config.yaml
num_hidden_layers: 11
hidden_size: 640
n_experts: 64
experts_per_token: 2
d_expert: 80
d_shared_expert: 512
hidden_act: "swiglu"
moe_layers: [1, 2, 3, 4, 5, 6, 7, 8, 9, 10]
router_score: "softmax"
normalize_top_k: true
routed_scale: 1.0
balance_loss: 0.00746
balance_bias: false
router_z_loss: 0.001
init_std_router: 0.0192
lr_router: 0.000709
num_attention_heads: 10
num_key_value_heads: 5
head_dim: 64
vocab_size: 16384
norm: "rmsnorm"
norm_place: "pre"
norm_eps: 1e-05
positions: "rope"
rope_theta: 10000.0
rope_fraction: 1.0
qk_norm: true
attn_scale: 0.125
tie_word_embeddings: false
parallel_block: false
init: "normal"
init_std_qkv: 0.0248
init_std_o: 0.00529
init_std_up: 0.0248
init_std_down: 0.00322
optimizer: "ademamix"
learning_rate: 0.000268
beta1: 0.9
weight_decay: 1.2
lr_head: 0.00288
warmup_steps: 335
schedule: "wsd"
decay_fraction: 1.0
decay_shape: "sqrt"
final_lr_fraction: 0.0
batch_tokens: 131072
max_seq_len: 1024
doc_mask: true
z_loss: 0.0001
train_tokens: 615300000
max_steps: 4695
dataset: "wikipedia_en"
Below are experts of layer 8 (counted from 0) of a mixture-of-experts language model. Rows are named router (the router's row for the expert), down (a neuron's output weights, with its number) and show model dimensions 480-559. Each number is 500 + 40 x the weight over its row's rms, rounded and kept within 0 to 999. Numbers have three digits each.
After each expert's rows: a language model's description of what the expert responds to. This comes from a sample of Wikipedia text that the model never trained on.

# expert 0
router:487470463567459551518518518442502489495502475484570539507491481490563534528493499494548523531563508562503529493490461504502479526414464519467455561542486476495600513439529520491583517492515487426514494487500477467443579494482529449536467526
down0:520501523484519578500448442466528492512480461466570503498568585470533528530482532546455493501428500463471511517570475445515496488523435508483424498560594484475549445516468540355465486482521499542481458481513524569535487545528541443515421493
down1:462498488484515532549468509429524557576590530509478483506471523557509461472470519525443435548492458491479479468483521603528535442525545506461482498513451485564469584497522451447467524500475489489507488479553463541544497470524479502519552524
down2:434504483539432550413460434473476563506514454564452506452522511540502491467505475504521484476529511446500526514492522462546550447400499457515484466516457454514538460504522430544444480546472528566446580448533435534588536524501536520560491538
down3:518470526454496502502530475540493571452548517467578521540513486524529480530508486450531501497420508473445467424440522503543550523541525478470530509502478541529546521462572388556537503481503456504531517494543555542470481494479456567477465528
down4:463489457501481479599562530483483385559514572545465505560546390504491469468467536462492484459523522522554520563457509484466550428550531458480494525455544491474494533452583536563450492510552543459528573474500503522495508484480460465536546454
down5:534549526488577539422444455521474530571491502534532587482533520429502600485474504523540463590522482518478503477549499440531516560556469549499509375432432519516525580500550529440468514455488494535444494409504462510496483477473545464463505557
down6:452430474505492501443504560486537517525529505442544406536442458478486519500558402526568486533515502487451484497530469496490502508593573487508495494427501459529539477518460460530496469469494437548553443519497549477449516523568509536465508505
down7:527504490547547453470497491568514513512520465577495532470455528476526445558512604454504561476471496461537422546519490459517468440511568460464444499505513453558522439488461494487472504542510555466546511554567493427498486589475535486353451529
down8:550502501539410578551518478507500502504463498495510525574450574448453581568465501501507540542478459430571474486582535454524497572493512534509495488458531570414506475481491496458458520521362391523469499596522568549501498516485524567449477535
down9:520492458406449576533561493624431504530553425533532472536472584467509522549531464457470427541472533496495466510480468537491483414509451519480444557424541480513480512470495514465546563407594488463487488475483503505470509477450495459550495619
down10:528519503408475496498498507455470503520503512501466543547458465478508502501461501492498523496500471484500542518482504563467505562498567504592451518529495501464535530462505442499504460533406448466535482509526523424542472550522565498508521532
down11:499487453475556531515556458505489441520503583527438502477441519510474486456517540494493531525505419508484520505489424497518497528519473526537454586516485561577487551476502484504552504539484491514553461461497537538462522433482469489492525475
down12:540512488556484484446490432482495409532497457459546481495454494486516517479455458443505502519505532484513507513540481453454497534494505610585456529477527467517493530549452534459470620452512464509460504557501475473487464468418479540486392460
down13:516471465501508503509516467468504450512537466472467465571492490511506519461523490474482490537481547515543529424495507507463537540449572484442506509472490473501498580521509405443457412396597495468443442460465543494515490572457396531540486509
down14:463498467473510505545529455461543566504412487475495505493492497493444517479563439533516486553494560472516525526508529428425523493525537483475572622455491462500482549504542472474461549554552531487455527431536476510499530493521511456564594485
down15:548527509480404484443564551416519513527535511523460541459459581528504488511517516500488500456499517577473481535542493475543504496509523508476527524466526645502476499471519504543525493486501512445537496554517548485485513601505559482471481504
down16:527490445555567526496497556576511579500458496469505546475522439450527512507477518487511460437555495538456436495488494551513529453597464478551613480555502501483495492469524492477498534499541461558436499445461515503510500479462515472558481466
down17:537481440495523461470443510489472463467511537449562478523514524409536508541523538501433429473517456593519486509544519521483553456498479542522522492503555550534477577525439505464507530616485463467483468455528377478517485500495469517551511560
down18:496408483482532464421468488492514451499474510496538444437505494534580496481506494508566493436479563498464460507543530569492476437515450445553527480504507525488490511579549451502473517566444506492504402546520516539450570454473484450522547487
down19:478529458466538520514545536459511511499492463540427572538563524622504463521559499491444465440480439473537580519502527540546464432423463510521548536465481492523476500472546413453529491520485442495569552539495508535508513513473459500521632525
down20:497435458452504521530492477571408470486535510539459475486465455510548516533515503549523486456434479555521533500545521471499528504522465483482390459552484504548551503574521476585587507478442370567472473534563561494440524515457483547516538540
down21:515525433537409513466466514425465481453505493534511484526482474550524600483457608484535520501459471477480522504567470496438547464523418480495550520513515517507443410465550483490455453455511520511517565400425526541573451536535529489470479576
down22:485455476516483479502543515448475528579529534502520491446568514431454547480509541512500472493572502474506552480478558540424573549530444537559501526450427554471546478525525463533542459480507535455509501498431507495534603512591531489521531442
down23:508563516460480461527494603556452544452520618476482528455485496480549535503495546512491532500562417535439478500470506513499487450491536550467561521483504456509445536474551410481508477511431524553474516494503523562455556531495529501442582540
down24:503434518496506582489489501481513502474506520591536495560497564543499481538532470513460531465515598499451560460530479454507464501463438550480451455551431500433531478438516584551530532485417492487532473525477474558473494556461473490601499480
It responds to: Last piece of proper names such as clubs, places and people, often after Th- or S-, like Thame, Newell's, Stavros.

# expert 7
router:524514423557484512499439468467538528514517487529559561514496456448562517504517475456496495547520500594518516484559501493444495566483447526503480541508468505552506515455444560501576518505552545495425510491526435475460566426487600460556541501
down0:486436548484527590486587480486489521570435449469471499523504517482460473561516461504501514485506512473525475502537515527549459470447459514520558472550554557429565509549414483524535488476394497459536425512549545472498502511463476545434408507
down1:540486527496488547559541511559536482511483485504567536482391438514442522530452449437502455488467524494494512459465544517511518479497485533505471537537536617471427497508518526457488458423432501481526440520513478472548456536528454507459481523
down2:498459584517476516507465461463600447477433488453426472480467543538508569465478439476538464522542566483530550497514518464544522508519498504456626534533477445450420417498490502479498484489560497524523442434531548532501403550513554462478435443
down3:464543549425548524514494551481459461470467585410482541421538481503440445463500492528472484542393460490546544487411528528460507497562493543487483498452540542534470512509434545450533449542539491526472583446481540489495500484539487560488479474
down4:495477463483551516584453442532450452509432550596523511486524479467552462576502519495430456541553492452522512516466507564495519489487515440503526552484530557524458611502449474522492486449543461491437534440480499570571459500446458489506457557
down5:424526523485456461424551452460577532484595396536432506541441524487507460492497468521557520580508539493478534473495498485469475482513496513494450452541542406474517456538571446523512511474498522476557466510535484530512484489500468476493523526
down6:627541504486433441514471459450447455464465572490500491598515522435549526469526508446492488517564482518531495547453473490470542480499513468455515519550521464472428518546545519498506508561548528524543592458497486415478467485424487467507442445
down7:546496438509520519557498420544473515575503435556524505534513486486519505488485395526475515513540479552474483445535591517530435445512535500503508498503507496493525467465479526508530504501528520502482457471488504485518562520482472501439536540
down8:431500527501539526510508517503464587492531455500531571528573452504510489503441424482480428435472422474483529544508438536504482541430456512537441497454428457545509550452539491481581516589489445516543527525526534514433475517515544533534511564
down9:579463452482500445471509601479488452470528584488551482578540573437541458477531554523501426473529473505401451575503510519453545525506538493536507449515472493512490503499490612584501521560468479558543590545395486533535399496531522533554619480
down10:489476472509434481510586510506446459513512435471442527543457418531489506516553567513460482471563445505445484499553541512509541517572600464460530538503575512556513497510479483516497477464493468531520525511444493529506481458484474494517505508
down11:510554491501525543509554506557529562443568486488471505486388504494495563475509428532423479552472501504421500506495479587616468465498522454516551520480492475520541481480485456442490461499458568582533512487580498532536507472512563522520463507
down12:461517537542601529481468565520513507521473570457519566459489475472524458470488492526555438510523494481542436528532457411490493504494416420467523431470558498565476580467502576486470525545407483560518504541511482370507522453524486468538577465
down13:582459472433444513517530411450470480539447511524553463551462510471510530499544432509551519511544511482505479474560500494498491484489502498465489520478543513446491423480462506519442622468427544509483457429497497489451471481475436482508533446
down14:478510487535547554514515536474519502510536501535461607519551473469556531518476470497467455508456555530496539483534573530543467531526488566496487410417362532429479481428529471550415496423529527485491486459451440525506472534536525519393504519
down15:438524417427558456500561473487442590516497514544479433495477523537449478559503488605526557525467527489470482500499484490465414394531497507498466493428508438565571541510441534467454524469500502523549500625410461506452487498531510516525521502
down16:592517521475453533577523405535491523529454453557483474472506500557503582463416389480517547497557476552514497480510505534587499419471559454472502483519521440497462420454429485476575562492554556469508475486493477487528553488495483473504503515
down17:508532539496483532468477520475469509489494545492484503520485408577521510486509457514532504444460472508566498436517473493456465543515481519519484454485509546545479468495574464451450565496486472528445482545510436495455515519456546494505478525
down18:550500464499460467423485434484542442506543558496464430513509553511547497475496442505522456453637520499555502498544501477593462543436570452571481450503513426515510478505452449447464588518479541470505499545465474558445493487451496477460483497
down19:418518554504536487458532531443483501454532476455500518438509459523483470496464565453490507500523509446461533466556474575549578461516490552533485485483528478534526487430555510559442499532434505421536505516543476590507460453508510522525460509
down20:495462464542543573528425540518541504536488505513594515527512518497535501525517478542501499467562439529488541518525551418496439526492499503494508536591454494523532538519455509419573521512561555535467488506520579521495582526481514545529581488
down21:452521494551534496481491489480527518487527571504503512453473423513530487462483455482552566582465447539498520472536510484480435524519441569437512488555443423447452543478503448556540379463496438435485523534509512546559449496513509476513455519
down22:531498599514554471547461459510506564462523496545571555498490407513434492564409477464525536500491451497540533493465454492478509476462549533472522596477492504487479483484515571473474488485492559502529549466544538478475459546484511507535553479
down23:530503512478511497504606551489466463540493485454494484453450526478463467490513471521534531513511445475545454472483459501554513455516554508411536511525501502537477485483498512468533495481559496476459538437463554525479512548479486436479516446
down24:553540441457398573563572432499492545468471490483579471534487474457508523411463486510508529537575528519481428438551553512513532394531536487490503545513529513479536470554526522531505562478507514465484528529483488500531503519544563521514545479
It responds to: Final pieces of personal names and surnames in running text, plus common first names such as Chris, Steve, Mike, and initials like S.

# expert 61
router:470444473520485509524532433531506645501424476518565565547485526427561513554506434483535500480565625556473498466480525549501460545448456506457473562560467545604549479507493505493563503479537582488499480519520486477469538521479503482529443529
down0:487548508529452540469529508481564530448544542445446433495531458463505495528570522456476458447474456471485560541439487477550481506478476464481549469534516510519502385467455491519513525432527493461505401474500578484483528550473433448450472521
down1:537476519534457510537470497507467515574513453587504539506443476529552557507518478405473435532513510557466429460604566574503506437485510459514526557572475444436532492551457476507513503511470543531533493506541500612456466493514505468481471518
down2:526634494512456522583506523542486479484473478468556537557538535540483496526457558367539531518477530435501470510535524509478473474493416507482475527479549470425565483518457533502494462463456477532480535532473461554477451518549512518495534469
down3:469478519537469530521397489484547516531492480546551478540449494514506558581478460521532501458579483497538530522525498536410506496519563576528439516484526449513529552517511556585455508475434496515488465547506538430454473474543544545502468504
down4:481511496514551470489466469480464549447517500464444518474508442480534383566471487493457520572517438456449441532425477477559448481540494462499566505520447485497564535539482476484436584507494488505476528529512423462512495478533425487468553470
down5:500426497540513522547518459506468451526526481475403494526466439469453478526499468590492535492433474516496529533500464481490450452559573527509530506506552510514523473525468477533500471548586441515390442546432483432534560512544434449534542513
down6:421485420584483519466544501505463462495426440505472496486494491538548469478550451490466528506360483460498517524527509467572437483544452475470483483537477502518475510444449573499483465542476498478514509508465522481541470527482416517514433495
down7:471518530426444526473489543430514496522456553482522512501501519597591544518509519497508454395562457522474502483510435514479495517462448581508475445576469526495524483453531489502565475544496469469521570490559508458511549485489453527461418580
down8:502485486427484456488489470529473523527492586540558562486474499498550530494466484590545552533501493453493451479550517509470453567563495510494458531445491410461536487534599477467528530451466547518516524510498435530569421530495568526506482494
down9:515573439550466480495503506453499528432493540445496494465504454525561537440517500502619468513429480461486563518543490459498530538498492509494509516494518455506444499542510442514466543502536508530458450485422485464494531473503473474531563491
down10:386416486526568520520538484495404464543560486491541525536526510512428489480474497546535553506403479474491473537526437492437502448497488509476538544494533533499434537455501507515514530538617433541468590428423426420476474470526508444568523515
down11:487498481559551482487522549475570542496456502465485598499446529489557476534480491513473571515515510506459429465527527540504436546513431460529527554502412493518509484489632510460548544537494445568567564536440486491507504498539472443525593503
down12:455439481455500427478527460460530469499454515578477444502519541589533529483488459451567464454516535526499477436502552472439579500485494468479526464470546549443481513492501535451521487504472482454507498503474495529511458569518494533528429486
down13:532483458541501503536506481507558544480505478564529501477454458541500480499393482529517513523556506509485507486577550538468508567525495458494521515466554424395576482528540520602511460547512535459521454511481457562454433480561581527473498515
down14:525532450582582600520460536471517457515475543531533508534528598484395436425466480513504567484414487551526556509458482543484495582493464481542478518491476560528456505507507512444490465494476472607509538533381527513532472508507470486486461494
down15:458490457543546483511501475451469480466509474513460449437534426472475515522471521580454556520535494500474502463463504547523510528515524424526538512501534416497541549412597448454467560544479492505469563470424471519539455574541460481501616477
down16:475527508545472539523435472478550477471521543407494535467498570461440493501550510446475482515481464508462568567488479485515506533482481572516518528514470581516507472461447506512558529468504491412524429503548523538518522470487481481482477479
down17:414586486581478483502466497512536514446508516462477460494555504404503562507453556512423525514456457491430544533460447504431506544497526522490494581468515540530461485473477467447463475512450514489545520511498527452501504472548452481453517516
down18:562519469539535504483505523484512515479476427467475455535481454508557525470487464467476524524508498517547490481552506506468449563518521482491526505503521473409554474550450531561510567539466579507485529492466503455539496460473561526485554484
down19:489442474504512464488500455466539554462554479476537466463472473527527472592516518436471393528549513449566413449489503494479553479522513411471562470462462508569563425487433540501512572510458465507504500464543502479412465533516484553508499550
down20:444487506517452500541486462500495506479489541568539489543548553498436475540555500481531524573499450444552479525442428504475510454528550551491462469549529533487509503438451538493495540529521542532491476562524457439456477491545481491475499543
down21:507477541481538493484418504495429516522455458448520471562505474537499561422459475517508595497426447552553452493524535516498463500518513465469460505490476507502464477488514467483523511485468529503478557529497485563494520575489498427466575508
down22:533506551519429503493493437577503498482477471469452496518523435537583483579514479473527514516501518483479470483496463496608522474528547492502541447509516533474554480438411535495488519505510495449451442490564514469428574505441497486464438471
down23:587421452496399491524552407499468477483518483491498461493518475530523542548516495429523407551512516529436557503474477583533529470469509523568565466507454466521463496529446482513477551510510498444458491490465561454543528460508523518436433464
down24:522511494505576442584457454461419522576476502579499496454503466506466508470465495533490443561465481513552475516495474570450509525538487515484468534532474416451472556501433427459512514521510508473472548469482478564517488485523539520515528463
It responds to: Final digits of years (198-7, 1921–22) and the commas after them, plus clause-opening conjunctions like where, when, While, Although.

# expert 29
router:489432488524422468495496476451570528488508511465586536522528480515555521478542488494558438545471544583459524443557549479476498552477506547491458517529474485535533558510454595476519554552582512500465492540538472499462520479466530475559532511
down0:512550454460553512572499512481507507522493510500459545390502446499468538466476455518578523462448510481516564472481452513436498492519447516452482518434447511490543522473470539506504566490533540482449485489483527453487575543490473482507495489
down1:542511547538516483449518488525438479515473563480547492542486491509475472411540491433525478496465459555473509514468467454505555519467461505498512479514528474548559474574489534497435416451533502496464509465573533474491481510515582480445540490
down2:478455468525481429579450519587565428506613468466471500561554482455503482418493541482521507498500520462463573409492539425535632497411497475486488499561427508481456539541507464511493468483519441496441473505497558535474519542530505529541552495
down3:513543544462498545448482450495511526518516518483481565412529489486521506504414595526511504554466502443439524479502574484507580444496495521488501507467559579477512498527471532531540497543504509493465457477550501545541588462456449523478477532
down4:449556514491406446494482453443534499473453504542474495522533519478532519460424426475471551502544519518398550503501548559496517480538505465503476471489533499509536458526417505532510435568492543528450490502540483434565571487508492518508468509
down5:493471489521515552491491526510554512488506532516414528550463560452515452474497521472483512532535469468534507476557472494511557548558512506532578514508545564500548516557503473476565452544401557492557523455545454429487492488486443556471572482
down6:544495457462489498518495558537496450526483477527431537498562561469440522473485549494454510532469512487545514506464535487507519511443549507555475453440466431517514514416491489502502442532501438471548502507531481541472475479489458597465489553
down7:505483562512543473505528487489466504475534538515471519494541480466504480383490496462501541545560426510533498509495464421497509467502499440448492481466477508539433490462516525505467452526505431509489533532507527584509529492496553439445558507
down8:478514490516561413571518468431536515429477480562515588481490489444447495538480493578487524547525474528523495501495515553395498495498463528463411486450461506472470483479589490442523480458520476450506537529495497538477538535400486537515507484
down9:522503510462472542504476506453416550519521450561530504485517544480532466496382478511493546567495538448462488597546486545471431592489464439512476510488538452503410531425435517476485528434523558542519513543514464529464488494556587537487548430
down10:512483513478445588518415512488523488558558518535506485533433484499459505566564509560435533462501488505490519404620501501453458464462476452483519456471543387523477556483497576486470525499458427498468520479571480499526455537506518496512525548
down11:518551465521500522553507482501517497467562555504562456436476440465551498494589483487555469575622508570531479459509434512559520509556440520498519466376484472530521473510524521520505501514507452549571585422444499556496552474520424469493482507
down12:521504510564506512466508431506494483491453519444494506499475490538417497494455481440405453472490446492524516532435484463493466516479457472480476505548500468497443477475536485523460603539480511498413476519478398453564567568524450512564500505
down13:451473461518480481534430398482475511557462512416530453528513449517504555591537485433496542504561449509380480525504513463515523496469541422457475499472515505530516446557525507462485527496489422486477528484526558489462466517490517474476437471
down14:493465450503490468498438485498485523481517525537489490513430486504608523471473527533524531454468534447438498463475411568581410514576486550536530509451496535527572515453452460424492511440515479551463508523513522510505428485494568519422481627
down15:529569542514513505468488539548480523548467531542507553475505461508566453542516471449480442411488568529457486430536497476433469407476511475473528544462496483452498508580550436548488524527516533546478534480533508528466497576580531467539460516
down16:489491463436521427509520494400534514531469441466517570471530474456522481531525491454484571548459470539470510510488450534475511474481522460450522489466465564508507475473505474455509542502518524530472508491540538473558445533540547495501502504
down17:458462490511498493542464540524536568486499528503455515584439505538530560458610500488572544486465474555509467450446523460508487596458408592430466504477506571468538471562507570512506510522528464478521516457566514502553485416445499431489548499
down18:482509532486566488519490515453484533453479480500449431568393481560502495498539468539569487480533390526550505449439536497518505534527525538470483478486511553490501470540454464424518361490476534534510515512503540503467508475482563495495488546
down19:478490560439525512444500548504459514423454596476487481471479463461521425522481536461513477490548582449451523513514508440446522568503499547538582506462524551483587524500583490494515558486543501446453462457483513493484525410575509433516479525
down20:487446515523543463509504517431484542522448464500439571476520455506502480495466491513509522517440474461486434532490527488508516451517484518499491463421532499470472447464480485501524485436604380505536537459540491543498498468428472510495519516
down21:577487480490489436474524498504496408497480502530480551503508510569496486501499527427500455451457491453405453540465481543461518419481500570555504477490486542489467495464579521542567474487511460569460484460501517510525452471537473499481484412
down22:536516484459502537501470441449545434453508497556468419458522482489447487516487431537534483566511513487467467455503473461550575477624472465522494537495549490571517580491485537457501560534520533489446503551505388488522538553591496522471488511
down23:520537490571452466534509555464458516490488506503499521453446518526497507431534479431495484492468436508491463502509490519526496495510477530485523468504510480469510520527471497487489427479467407466428535422466478484404484470513527562491477655
down24:479497473431485454463499574512492542521485524525459442538553459472522541527503532545464529494448449438441472428621546541521457422445485527509519515412503520467541503460488562492480437491581436500469466504545526485473442463464430542414506464
It responds to: Final pieces of place names and surnames, such as -ville, -ington, -chester, -ford, -son, in election tables and geographic text.

# expert 41
router:506444454527481534556483500468527591531460571515527577505474482490555513474555481496504478549501474585496520502515521548477503518484464487414363521517495497521560524489450507507508516482539518470539504491576432531542484432483503434503497553
down0:540579488533528445498463522477437536448533506516487426473562492441507517555501537388538491433513483553520508559557503449486463443621532465518501513494513530444530448514467501525479458506511559531589514472530451496495457467549571543490475508
down1:441444499506534508518488527478442577519458432512490451477497496443469507493502500546475461489467496479460511474493499557487491514460490600497539524540544504495483589442501534448518485480514547494476504541465485453493536526506563447512502505
down2:520491562417495485491501389529587572439513486505479534448468470448499580487534472542520488485534491527477506507514483523413448488500429494567492481528484470473487499531573501562484531544506528564461457550512424517510505472501523484572550516
down3:493452487467446478542443528528470508476543486535491406486519570401442467506466484500517419519498482480527463555511459529518483526501532551486455528453438524546500565485485499501527486473502491486537521536464462501506491446463516556541488473
down4:470479513488565537505536439507483468523498528582451630563467541496510539579553489520434454478485560526471504398431477482528491458473498482507454496574549445606449554468515492545512491512533488561443469543510528487528459499459470504520540511
down5:495448472520449502541459520524484469469485541502504422446446519495542493517495435478524499513583539538531571421476517509410491495467539508495456512498438498528434485516497482489522495527450480535513529515472510489602454563455464521469413515
down6:485475523407544448531448498443549454435529509504478500422427388525460537511510482501521522451502522500470478518475504519536469582473487461542476457436484478583528608514582497475493415507540464420455526490522463503450473505535481580464564476
down7:537502514486495562465466534537488560470450469465524460497508448516551470502481487485506532506506493519539477438525458496491491576506521568473460492515444531478488502452495515424493529540463463497481582449486510495544425498537475450507554536
down8:482508509549505462465519441509461533492516499523544490492486496450532527444475492452452484489519467527417480473519518490452478522492479559431592512525423526529549467507458541476531415491442490497515369454497467535483541539489481545505547617
down9:485471488464525524551480474557548477517494489485468456444581579478562462478517503535461408495547466535439573497507476506555526516546520497526416537417487468513476585547641500572453564514498522473471509489478450451549535579478526476560433489
down10:474499456504490473487504505512572566519529502524461446470487562536425463477489467487519500487500509541563521547501545504544499558550515508476540524527501572496459500471401465544515524496500483493459367465514562484497494551541479477529543499
down11:577517497536449561577424480523519414513437508512443473545513458468489480450532519518498522529416550453520503483465521470454520482531392508520437394421541473548503508552543498528476547482457378490500508518580488551483503501433532478399484473
down12:483488507480564507503525520482641574576548491507474588447541434462475473590530549523523503491512456544478514489517465539521518555464527494510554509503393569515451479488493470470534480558478502437479491562472464525503506500479527449467472528
down13:421475541517436527543510434438480485495403460524481517481591526537502573520464444472512520467479467466505501496549540504515523517532567537488403486501500566508489498504478509552465485529423526522537573528548454500482499467460518527486512456
down14:484509561494481437456504541496450512433446483492442488474456466505523467410496455541458541553450523485462454525483474495502479516524525490506414428456525467499484571456501511520471513514464544536520440496502522439532522457563542491447481441
down15:501480478465483450499499493466472487563550482508440472494500504498483496506551503484462533564506473509473579503504554487503458503488546480557494486488436507519495462579541478486570504567477539473520550407574469485552514546576498536490472536
down16:490393509539441558541534482489498536536551482495480526526508506557553486475506418454546463579516504526528483465521464513498555475475462457474500445437513518468525490490550434578467498522439469499474526554519557515494467454484494487485595537
down17:517498504465566507515462463458553486580513519492511513508449478453516489525596518489571525546563560508512434484496548535486504525466521491405447430478517496425434448502496494429518474412462499472450458481484434498478537498490594539494478440
down18:461565556482509501494527474506516494526494486417455494497544566417538552513474476496451588509493516498500536525512528503512506479517558538500523507543377482514486476537490532451598458453495475447465507521423554435446496596488506553491504472
down19:515527546521483546505488508544499486504485533561483501548526543505482462482450438562541477424492478496507486457554530547524561496541476520532507495553492524556493455488504519587488536521539466442583585565492450463535550537481530481494591485
down20:486506494568539542468468488554532402611483486543456479472561517471477489506514531485548530486523542461479480532445502516492446482504443471579544517460511500468464424542505477471487482468477557505514479575496441539509501495484501539544527545
down21:473510531453508538492478486491600486507481472530492555463539545486500491504419520490508518437496440501461538546481514494532501573529509461539506473520494495487455569499542558511578436456513526499520475478514504537451522472493487459506453571
down22:509462556409481464445443478550546514521529491499527444523454467547522499481508482572588514500565516530539535517428542462495451506534524407520492544521508529511543462508528526475529534433505488462453548525468499452505462444525458536491479524
down23:508508482480472523546538435471468584422597490571485542533522433557533445498496532471542430539569529498523456551531443491563437541492404563471442509494519508490460464501524525444551541490481471448508522497572485408593510418431461466506472539
down24:517498522481495506603441492483548410444550529480494477482564550527513565481492488519472483556518453536501562459477453480417490488469481464508501487512523438514366482582487441516506458503449505471493523527442539549458443513444521505554479533
It responds to: Opening pieces of place and ethnic names, like Saint, San, Dag(estan), Ven(ice), Sloven, plus ordinals like second.

# expert 28
router:522516430506431485480509454459527548556488531493557550473470511457547518507506486490512476480546551541487534489608547485514433531529375527509465571543437512521521566531493522512524571496529528485486464525569433505480530445506481526563448533
down0:467538448471539436534483566491483511515516524530525474508467461495467439541507545401465510493497503572476522461537456517463509548556490491486508439516487574501484540491427514551537494509483493525505533463501441561517530477488464465567551493
down1:421419448482586502515536541553522519542429599489569476463530553503512399527555518520514469555483500483513511466519486511449518520458444473464527434458494498578496542495494458536460496557490522525512562475490513561476427519562516449492586502
down2:445421431506540505474431511530522467508538511474494540535537549528506572435475482525529474571597490489524534495522508532531553515435512527509485570530461539578510475534510482472428562416552487478458403527439496480424521425434498457525482478
down3:439479541444533497465544453528541493455443486541556491493466459471437408514468535488515469506507553459478475492546509567528553469485459515501465484509498459464581432500507518500500501492501513532579450436407407471498548474521494460554518466
down4:426466537476589585518490487504486515534463421513503495555502480461475503501518517554479543554510567540521452523569491514474533475508600509517498569527407575530467476487500544517523526501558471481536515493508392548503468566415549436538530441
down5:470580372504533489504517545524490491488440517498497445494528545411442526496500496475499505524515480495516542515408520477533501454560506474534510544429452532516419598586515487518565518532511557467447587516490462595444476486492509515446492378
down6:498467516454549465453574512496470557532505476519481430457509536533469470524452441517458494491533437484481464558507528475520598548463500397512505470516547493521448498513532462559444478562562546418434574472491472503546437550518487445493442428
down7:524475394563522452549455492541556540468477557541486543533456512530471517487481535484562455472513498476513553455499451475493528525496475397510518506504530555544532476526503542508492444521430535546502497517411488485497471514576454511610505459
down8:546472529567501496425498487409507467500528501520572516510523503573505522469477448514469562439463439517477548620505534443535526467441542465461479518546458506580556477462468419528450455529461548449499527528540467523497435420464486513527477461
down9:525584500528584479458564549468451467517515553476364507535491417527486527542482556562484521506405460526503480522512420496524470509563572506455541510471457483471481470465526527481455515464439548524429454422496551485520456592434554499525481538
down10:558551467543529462469494508525475500454457507503450518552499514460471474548532477470388527470508500540491532530450546508557488550553575602476525525495508488569546396486514533456488447419532469527528468456536543487521505479512465504488502520
down11:460503586476518503475493499447468467524424562522491513488529444522532509505492500426526540504461536445510546489421494615463472522476509511526508512433531482488540468544476458517498507482460501509645513501518569431528510539522471551507528468
down12:455542537532452550497492440509484498524438525470503532468490480555433503534483508506544542476446514513507485493524470442543503487485522505448551524500545485531530434513485522537543505521507478532467473492555465500479441492555514551480491468
down13:512559446497511513506539483576487567443406479480527544499530503523508565490435472508478545538496439534500438500468495479524531454467432513533479550478468465511545522556492406535462564606600526498479469469544527487500462572514506500519433529
down14:481535444487553542491467478475507519455422468388521506528432542434463606518490500500525502526539473529601559505485482547351508477448540650472523553515436474535547473467542505505558529466482495511486511496476481479508516486489527471517551480
down15:552479471560425551512484456492502497524557526500481562547573461473491451516497519456569538499445497535526484533496463464470491403497458474487460460515477499429470502473536463468451478423478470541434542428590456514502439468519486521546458547
down16:509534588415481425453504566513436512499456481511528510546501487527457489522432487426631464477461602558502507451440481507527481477556519492535529444546472572481515507502532515454496513553489455545538550481495496541507593509593438542491496480
down17:530491588542483509487447475399508458497483462529579560597475489448453546483483510509593464450451546526536493457551472458471481520518479572489537576482482510562505494531485559517520496581457522511483560489512496524536504561507523447531518367
down18:425541570487469487518555479471545486508504462475472518487512577512445501520527537537467516533546511466499471406507510549542519517510517480496476565544532504506498506498567474484527472536564603557516485509495520501560540465524410501472501437
down19:545527527510389550461425400498489484467544412467397542461511520474516545490435493548455520512493515507507459510508469450501488551534458540509494500452535512537541482461518483500522530538516470510488463510530508512459524537549511539528450577
down20:569539442442437468499538495450474475524508599442515460434488531565508425492525521460496465512498505536510544481488514541518605458500496458515517570510448542494532514526525473462520508475537540467484566534524508564501546470476472537500551525
down21:485531593449495497510537521452514497463572520473556538470594479493518485544458572471496529492538498510475532477568492483565393504520507542480506620512450428497470514530516470471547457550455496418542565517410410479456464549541572512405543483
down22:463540508481511556522426519537459470480472460533520459488507473472471568518510561507502427491501562505506452500540452497499490472460469498510491523529510543498493481479499576513503523491498473500521508504516547522460445509494480511404578502
down23:577548588520514504468480509559493478511514501496473459520512440475539544575493527488620473490480547460543482475548520462450452572522475469532482621531580519467581537569498513469407563450465434449496481565515485489447497522543487511496540543
down24:447499536518602519524477484476509476473515547487572406422551519478541433534488538477547437554521506478513464546437442531533499497515527410406507474529477477502429460491489504534480474467512439480475518458556568573524536500517491467505485501
It responds to: Digits in dates, years, heights and scores, plus units like cm, ft, miles in infoboxes and sports results.